python train.py --n_layer=12 --d_model=96 --n_experts=32 --experts_per_token=2 --d_expert=32 --d_shared_expert=64 --activation="swiglu" --moe_layers=[1, 2, 3, 4, 5, 6, 7, 8, 9, 10, 11] --router_score="softmax" --normalize_top_k=false --routed_scale=4.0 --balance_loss=0.00733 --balance_bias=false --router_z_loss=0.001 --init_std_router=0.00975 --lr_router=0.00114 --vocab_size=4096 --norm="rmsnorm" --norm_eps=1e-06 --tie_embeddings=false --optimizer="muon_variant" --lr=0.0102 --beta1=0.93 --batch_tokens=131072 --seq_len=512 --train_tokens=439500000 --steps=3354 --dataset="wikipedia_en"
Below are experts of layer 2 (counted from 0) of a mixture-of-experts language model. Rows are named router (the router's row for the expert), gate (a neuron's input weights, with its number), up (a neuron's input weights, with its number), down (a neuron's output weights, with its number) and show model dimensions 0-95. Each number is 50 + 12 x the weight over its row's rms, rounded and kept within 0 to 99.
Before each expert's rows: a language model's description of what the expert responds to; "comes before" lists some tokens at least twice as common just after its tokens as in all text. This comes from a sample of Wikipedia text that the model never trained on. Tokens count by the router's weight.

# expert 31
It responds to: Adverbs and modifiers
comes before: " as", " a", " the", " to", " in", "ly"
router:43 51 61 51 35 68 61 43 67 37 46 49 38 63 57 31 52 43 58 26 64 48 61 51 68 35 48 59 29 44 29 47 56 52 36 55 40 64 36 36 48 51 50 61 49 39 51 52 67 55 66 42 43 31 40 56 56 68 57 53 48 58 54 30 37 40 30 25 65 60 41 29 65 57 39 42 39 65 45 33 33 42 71 69 57 40 58 62 57 30 70 59 60 42 43 43
gate0:56 59 64 68 64 57 29 32 55 66 43 58 51 40 59 42 72 73 39 57 28 51 68 42 52 32 39 66 43 37 49 58 48 60 40 35 65 38 18 44 43 44 63 72 33 32 52 32 35 46 49 63 49 45 41 51 43 57 53 53 59 46 62 51 45 45 35 48 46 51 40 42 40 47 39 41 63 57 46 29 47 46 61 72 61 60 50 66 50 30 32 69 35 35 55 45
up0:36 37 31 55 47 50 46 65 43 54 43 56 66 44 49 86 44 49 56 68 62 72 37 40 30 65 49 49 68 49 49 38 46 45 54 62 55 63 44 49 58 69 62 40 55 44 48 48 40 65 35 62 37 59 46 55 77 44 56 57 51 55 36 53 62 34 67 69 52 34 49 47 45 74 35 60 52 54 57 35 31 53 31 36 54 54 18 53 41 65 55 51 66 31 49 53
down0:40 54 66 47 58 59 37 54 54 33 50 67 25 48 40 36 44 63 27 46 64 52 45 57 45 62 35 56 54 32 36 36 36 52 56 51 54 38 47 23 50 48 72 54 46 28 59 76 54 54 69 42 50 46 45 72 52 31 65 38 43 60 45 67 45 65 53 43 34 42 63 76 59 74 33 40 55 57 53 59 38 42 68 61 51 50 52 46 50 76 48 60 51 43 57 40

# expert 5
It responds to: Word endings, later digits
comes before: " |", "9", "8", "7", ";", "6"
router:44 52 53 56 42 53 67 61 49 35 49 49 43 57 60 51 45 47 60 27 63 36 56 68 66 42 43 50 31 41 32 36 53 61 45 56 52 52 34 37 61 45 61 64 34 40 39 46 67 67 58 21 51 30 42 64 54 70 69 68 32 59 43 38 45 46 47 40 59 60 32 21 58 56 39 33 45 66 39 46 46 44 60 60 60 32 60 52 58 43 49 45 62 41 23 29
gate5:63 64 52 43 40 54 75 34 49 44 43 41 58 52 45 53 55 63 29 44 43 25 63 61 59 62 59 47 48 45 37 61 38 52 51 46 74 40 56 30 42 48 34 60 62 41 50 36 68 72 44 48 46 51 60 35 53 70 65 62 42 77 50 71 52 31 48 40 77 46 56 54 52 28 50 44 50 58 37 60 40 59 29 63 46 30 69 49 56 47 31 54 39 46 54 67
up5:33 58 51 50 54 44 37 71 59 30 54 39 65 35 66 40 41 62 45 57 51 64 39 35 40 68 59 34 36 63 59 40 62 48 42 72 58 59 74 38 76 60 63 47 69 48 45 39 62 57 41 37 68 60 53 48 34 65 59 82 53 68 53 52 55 59 35 49 32 45 71 37 43 58 58 39 46 38 54 40 62 34 45 48 48 50 54 58 40 53 45 33 66 64 44 54
down5:44 58 62 52 55 51 50 60 59 29 55 80 49 51 47 67 66 51 36 54 58 27 53 46 66 49 48 57 56 42 62 32 56 55 56 49 40 62 58 53 46 51 51 35 39 62 27 41 79 31 49 55 52 41 40 40 37 53 50 68 69 59 53 40 54 53 75 28 58 42 65 63 29 37 40 32 57 49 41 59 71 39 42 43 43 57 25 63 49 55 26 36 52 52 65 66

# expert 4
It responds to: Word endings, table pipes
comes before: " ", " —", " to", " by", " +", " −"
router:47 46 59 55 29 62 57 49 55 37 39 55 47 68 69 30 31 53 58 40 55 42 51 68 58 31 45 62 29 45 37 36 57 50 42 51 45 55 39 36 60 52 58 56 38 44 22 45 66 68 57 34 50 41 41 59 63 59 71 55 30 59 55 35 33 45 40 41 61 63 33 33 59 57 47 37 22 65 33 43 36 37 52 57 57 40 58 55 64 43 43 63 58 30 30 43
gate9:81 48 57 45 42 54 46 57 56 62 51 53 48 71 52 33 42 46 45 54 40 42 60 45 53 35 36 55 32 52 45 42 39 40 44 38 57 57 40 57 84 40 29 53 56 60 20 74 59 60 43 63 45 63 58 53 62 38 64 50 44 51 33 39 44 58 61 49 65 73 39 32 40 48 47 37 37 33 35 59 36 53 43 43 52 58 28 58 73 45 36 63 54 38 31 47
up9:41 43 63 71 43 51 32 49 66 37 40 54 51 44 61 60 73 58 47 23 48 66 36 55 32 43 51 53 39 54 32 64 54 47 56 41 41 75 61 45 63 57 38 35 36 56 52 29 57 51 43 64 48 51 47 50 71 80 37 31 44 46 34 37 45 54 46 36 31 41 38 48 69 62 46 44 63 62 47 49 43 51 56 47 56 33 48 35 41 24 36 38 37 51 69 37
down9:44 30 60 48 25 38 50 40 41 44 64 34 34 40 52 45 54 63 46 51 50 56 56 35 46 48 32 48 54 46 28 37 61 35 51 76 46 39 68 58 41 62 33 64 48 52 56 53 51 47 59 63 37 38 18 62 44 47 36 75 28 60 55 49 65 39 64 68 68 59 29 55 23 59 63 42 57 70 51 54 49 44 45 47 45 52 42 68 45 43 67 49 58 37 46 60